Experts of a small language model.
Size: 11 layers, width 160, vocabulary 7247, 56.8M parameters.
Experts: 192 ReGLU neurons an expert, 1 pick a token, a softmax router.
Training: a variant of Muon for the experts, 619M tokens, 4756 steps.
Below are experts of layer 6 (counted from 0) of a mixture-of-experts language model. Rows are named router (the router's row for the expert), gate (a neuron's input weights, with its number), up (a neuron's input weights, with its number), down (a neuron's output weights, with its number) and show model dimensions 0-79. Each number is 500 + 40 x the weight over its row's rms, rounded and kept within 0 to 999. Numbers have three digits each.
After each expert's rows: "raises" lists some tokens whose logits its average output raises strongly, later layers aside; "comes after" lists some tokens at least twice as common just before its tokens as in all text. This comes from a sample of Wikipedia text that the model never trained on. Tokens count by the router's weight.

# expert 20
router:516497477591494510499471504586465571498561486478481462512513495441476493559571529546484487514511554535468471407475485471616572491481498497480442535464503477486567519487480429490509469500493496457520554516468468489524416558480403467537530487
gate0:484460492463482509489515520514509489566485521524452456576533550513561496501460495451579518440449606499526475491594515503523513486446492524415522443499513495507511501466515411449485441465420523527532494520489498411498540561491442463452529524
up0:415436528484507433507429546459472520515508430543475524509533525484517510607502537520456511487435600491532553534505459585466546531389527493524600487479514489491509523494381454488573477488502448478517452514512515473483482539490409481507505571
down0:502477487502475522449507524504530505537473574545481420563521474535496497464506438500487532465488476522484507478543512494524485489495516548423532513587502558544484502522550552455473464462482533459474505554540592425557527468526444462502536488
raises: "the ", "a ", "all ", "S", "f", "her "
comes after: "such ", ", ", "well ", "is ", "es ", "also "

# expert 7
router:476453434548498567464476531473500545430461481507434517461496548492545512498423462497573517532509474483504575526577610489489503482436482519465466484434501522519529495558513491427509516466469534463437479527488517511503463473506519505438495591
gate0:541518441519449473552514467519470485519477517475514505565508540502579448447533474501495492484492423453512504487488496508458482512535490517526483550394440534520517536491548481563501515502458532482451516529457477432499497557504528481505500530
up0:496517456531507525532463518491524461545439548551549509526444506479519512472453480565515513548583504517500512585534460432493511509470418448507573442608442500503516475454389493468438456435460441516575448534511490479520541518523489456451466480
down0:491499508585509416554468470525489508482491504556487503529534466515416552474496483448431511528471511529515469415481517516497443492490441476466482504552480479576454518530518466464447505436444469481487483499472554567492459581596444518505461554
raises: "\n", "an", ", ", "g", "'", "\n\n"
comes after: "W", "Sh", "Be", "L", "B", "S"

# expert 63
router:445456468528496461466431489468505526500465557519532492502504454487533582472484536522527514575557482455539486533473506564441478481493543556552437458493549528488526467579442515516504500517432524504509470524536560443502504443434567500452448511
gate0:490493501517476544446537479474418460451442531461482599562567465463500527498452475483501468574487453445491491429449549510583501470486503482481510466458534495528495505498491452533451582487501566452477554486463479550473505545582488518469469518
up0:539534416492502471503455525516496520524503446530577501555446421544452440442587518484577541484444553555468512544481418537469489449557509494506410508536411536498452495488494443471572471469507577512491528588517474412451527516425466587495469417
down0:507512517525503452571458484440455440524497486488482418427499501562520449472451497523545482502533498543544503520485538470552533498485472479482553434460489500570486514410532487522490504443494437505575530559510546413524563494493505598569535465
raises: "g", "t", "p", "r", "st", "d"
comes after: "M", "G", "O", "F", "K", "u"

# expert 19
router:520469561428538494552445472471558594508533497497459516514490484503519456563573455572503491545511499481515534556515488526551535529510543543515498506528512426602493529457467465519485533537535564491505505430487502448574472454555558530445503554
gate0:454470508460485536530501490474459504537452550570516532498495521520526495434511486556426491484502485551554531499448501499491427509544530446491421588472482500513563471472448512499471485477500509529446485524594511490587405420537525463556478467
up0:535563540465485479542495507487452527505504505452495455495467394547415466543517495522487527471473452490491470551590508554468490560485531571562475470541468534480522474554501565470475461473515470512534491472440481480450514513437456497478496541
down0:535485509428530533460427526539517522524537508476558537537528491537559418484543541515535450512459517586497531496489524518485463494503451515571480525511319530504491508528483534528503480531523551559455451457467544441471524541487478467469462464
raises: "p", "y", "o", "t", "b", "as"
comes after: "in ", "| ", "the ", ", ", "of ", ": "

# expert 58
router:512527516453487529509461486538441479558489522469488496468513561497464535510490498545470416526508478520533533498513563437516492488512529532500453553520568450439457472444442508493456482542464477449511465548488544491436461538509481489458519489
gate0:483495574533539516477529504469508486424469490507475503434544450473528479395489418503495487495535504488550506482470514402448470488496517453540482482554466588447457492403598506474498539512563515534477573431523474469507448583483499465510519514
up0:539572489469443466467569512464488427572396570503471531447561485467519441360555567513474519510501465619497566478502496480526548482479512528466557437528466519513509499466463491498458536523471436504545533473503445512466501449506474476495532470
down0:531558476450501473490485484458476510474560458469503512538512411439472604471470540560496493474499510402521462506521511486458456466471528452485463617491506489493491462503526489506486581487487478458523504444471514480534420534475501521492481478
raises: ", ", "\n", "\n\n", "; ", ". ", "."
comes after: ", ", "born ", "(", "New ", "July ", "in "

# expert 61
router:478420497394456464487505411435462483404468459486488530444567497482563485504454508504473518584452522490534480452465573457501497477447454502492489562502487476544465526515476490425495518509576496470432471511508519534538442502473487538446423548
gate0:535515518534509511497506498494538560487530468438491437520438493490470529490469535445528502528507485495448458589538489534409464533577462539582521509467512461497414512517497528516494521555497498543495359502528476582503533553416582492431503483
up0:577494509512483537535491481578540482499454496505518497511510475482503498471554473560475392444546521511520505476471534458528610487502494470490515497554528543480538485513531571501498474467523465548420542456387529460464410493533524437498513478
down0:478563480534551549484516524574516486532469509506509441482515532496523483510546495526494547556478526545491487495479535449449493467562593611489486548471548535518512498488500462440515492460462497514536422583530519487475519501532391545430460517
raises: "-", ", ", ". ", ".", "\n", "\n\n"
comes after: "-", "–", "oo", "the ", "a ", "ear"

# expert 39
router:489506518578509494512482461519516497491490492462529519590534532553410453528443464552524476578460528500567516489533476530617514555496525542492479472521471449471475551514469515539492541553483570489527551599485494496518519508481559479497516489
gate0:460511560501478503454557459458455475489385468465505537508526488563486523475454476490537540457490482537437572555476508610520496496515481542483554524547614496473492505465510475397487445453508533511496459563500547488454439507470430536462569480
up0:519575505483514477493466590509547479460541559540528539511427548493536459519550523508520564512537559444522436499433498457532492458549478467555521478465433492506520520501528477523568474535535511478494560428520395532576468492544521496536513482
down0:528530534447502478517490464555508438488430465576497485531485476540547438455630461432540512465519496549536478592429495511545480480432450490505481413532469542456507492458482488521479518534469473527467458530493418524556510510520503510484503526
raises: "p", "ch", "ri", "r", "pl", "ers"
comes after: "the ", "a ", "The ", "and ", "of ", "to "

# expert 38
router:498499480522482437546502460471500482523488573575592488556448520547539565475563525610518492512525459499494504484434501512518474443563496476440539436419489479547436426508390528498481554541521541464449489463487489488463503494462492501496535458
gate0:494489598491496524507514441551516447536561557616502473490516471522515439444476459490477557534486516479520472432511488483558488512600501553475504587528570473479512489471533488494492463550500504501466482502545431516487551554446495523518524593
up0:421475547412532541484487508585465522468417468487499471473410578503511576492457524497471532540571501521477488554608506506460442526445528541496482486550541537521474519442565496470492530551520510461508516492485448497525413497519453444553472505
down0:492465505525487458510405487528549543514529466515478511443538497470481500517411486461544486400476460484444477463523532556431513516454419516403520553572515600456508499423487504457553483506474451463432488536469501539461535482489479577512551550
raises: "Total ", "Length", "Other ", "Location"
comes after: "\n", "\n  ", "Govern", "maj", "territ", "hon"

# expert 35
router:528525515537523530471520523570502481623588506515576452533448527520529528497574521553478421463531446523499515458494511511464471468547514479404544481501504484501490482535534432498596493447518511508499531515542565519524476586478534510460527491
gate0:523477532498491550491573561537463509434530516536501459521522511542505543502520504523537428519501491482459545508448490522482535535479537551448479428533547428525503506571450533581449496525506536483497506519601546473432505500533456564516511474
up0:469484476521570470509502430493481477411458515477552476482486468466532521473464492479438590540509520508565502447513520512552480459483456441481547561479495486489553424532529476474557483608513460508473463507569501540480497546449545460479530548
down0:439508603407558402570579516487539512542505440509537504514457510461509510438512555541471497483499479430572390496541482562516467466549470528488503526481425526533574493520471434519406475492476536480480550512490479544527541491491431552438514514
raises: "- ", "| ", "==", "===", "====", "es"
comes after: "- ", ")", ";", "information", "details", "Area"

# expert 53
router:516594452502456513474504511517482490466536467455477458519503474471501496502505549410481463512482498593466479501473449518472502431461459524455480487457495417505541468461388521479504493466522585433530514501505508563491492511562502433568535526
gate0:475515488470447484504493476518552490468509467409575507502465515509514424470453469483488462469491520468508522522475484572466443440486511507529516515511549501507516425474439473509479503511573529467454480502511414553420462494498490495550506444
up0:496492479565520564505544561459479439556433529441520503519522564423433535501480484510546486471477466467483508563536547476487476444481539534562488496447501484507394489561437509459497461500513527558504465488431446549431482502467489454478540456
down0:561493527497508501517519482479524532511551544513472510520521521503518516515514540511561492530441504515433527437490557424577468518547469542458468514520549429435509494451442502508540488469428401520553471479532538493533574503485561463517469484
raises: "T", "E", "G", "C", "1"
comes after: "| ", ") ", "\" ", "released ", "MPC ", "· "

# expert 16
router:529473431473380521439501553567526513485453491452433497534486438444508528488464517430505541548545443469545530519502541507445545407460512507546470438530429445517540472481513424447499473474514503556557494534506506426492555497521501443525550529
gate0:557418539529532513515551494484459492480496501538470486490521490489470515497512506556435485643452499469502533520561535436517447469484572561464465548491506417530475412476445523473469505518499466600524518483561445501515501515501460502523578505
up0:549459538459525508432570533526440519442488492487524486453605476521541529540502465524457515561479484488522552443605513478463445413495517549516470497492521448477490459507470523499514482499460549537578508482477451519438464517471454502585525446
down0:519545500527461451436507487516483481542481497484458463469449506518464575504519521484504528515486459535508494530557577519518567514510504539545458524392541453471424531521511456442474528541548564440535500495426450475506421439472458507521539510
raises: "us", "ed", "id", "ad", "ap", "ab"
comes after: "| ", "(", "T", "K", "; ", "R"

# expert 50
router:497540574487470533447552499506400548544584462508475477490460490526456525504496515497518548514527501496549468476551463542486522501549545485469459542525529448504544477439471492470518450523435601559479516510480478457464518545492457503484568540
gate0:516531578476446473465493503465496500500502436544495526431482504495475464491508491489509497552526540526565482502514530439504414492502513551504552501488377497506498385489472551474498421482484446465457466443480488507482507515417466491476526525
up0:468460471503404492512517573563574544508415514487492499560515535505592538515527492527541536423493467534417516506520490645543530483603415557499479512529532544464470529441562464520503541530486505548487399535524475447477517466548584506542516567
down0:537431551552568520501502475472516523486495425546576575471493526499502602517474511542533506492504570490432549553458510464526543526562527509507475536490512607544460498526593472510550505506492444536441550592551471485491455507563419573574534520
raises: ". ", ".", "-", "R", "D", "sc"
comes after: "(", "the ", "- ", ", ", ": ", "\""

# expert 11
router:512525530559544475493495495476542508480572599481461441477499465564465542451562470485441512494470505483536520496397507465532475525546538463505486501454481520458491579453406505493442549494433502430463462526539522470487529470502489468577491472
gate0:478459432472464444491493508523457495540556508447551397451496540526507475476480507489556548415549465519525447545500548456571523483482489532507494473469456502534523552464511452531494571530491536438607518508541542469480458447503538586481514490
up0:483450425576444482521470446479489452478482433495453518530468500439475458521516496505508569524571496469468489434473503484462544518501393457499466525467587502533469472466544570509438481467543511548494465502413528526488508540512487547512460469
down0:511531439511482532394527493469535528469480571469568572502493522472493485461508538572478499556543535546513453453617520500501468496531470526554502495525476547475541596559488485468519573535509573459557519499509510456519520471495499564499524465
raises: "or", "es", "ed ", "es ", "ed", "m"
comes after: "the ", "a ", "to ", "Pre", "and ", "an "

# expert 40
router:482492455461517508530518510584432424495464505473488406464496483443503562499494407525455412521495513555329449528539492499461573507520555466532454516427502450455496455505478513444507487496480509565445530422523523483452493488485496502513458520
gate0:574500464514545441498492555562580482558437582526506597495521503453579531505483545471492532541544530511551499479502510475422510497485477550549552506478566518480493538522428491435492483481530416563429465448480569488570473523437523522454500503
up0:531417458530438486497464441522497529455544518538502541595458486451449495481568510500501514470507528553495504467478515515479478513506514543495562554554504574492477561550439480501452503539479556458519518509517529540497452537488480487475558451
down0:458443485442538404469509517488479463490489489457482547401601432520508519506576518487473523504512508528509499485545444519526426452449511497470419499466466486513394471480424457479460500507482457500501442576506509494492537502513493458505499511
raises: "-", "\n", "\" ", ", "
comes after: ".", ",", "8", "7", "9", "15"

# expert 0
router:510549452442461518547514489504504549493447479493463474489479498480465482546524483438457464492466535504500450444492474532563483524499514444577484500496545489497386498465362495480556459506500453572544448446535523540425486524519481462471488545
gate0:418500561520478503545471528501496476508548490458488473530522521522535530588472442534477503482466424472553511490485510503529511517460528513490552450508554464553474605515540497441563479424601460495481523465561475519497508469514548414497433551
up0:578494473487427493459554537481498453462492485519564500491446457458449488547510476481574552507538471538487488518429427531465460515448436506493469515487446515447463425507503554491522411440503520463557450530451554454495532532513421550520512456
down0:556480468555545437500469525450482460555444535543523520400505522480487479477483457471462487480389534478495530503492530506507476450498524490508559447514525459485523482420550527444545440458509507490537579599481483430530483475507515580541519448
raises: "1", "2", "c", "3", "0", "n"
comes after: "| ", "0 ", "1 ", "2 ", "3 ", " "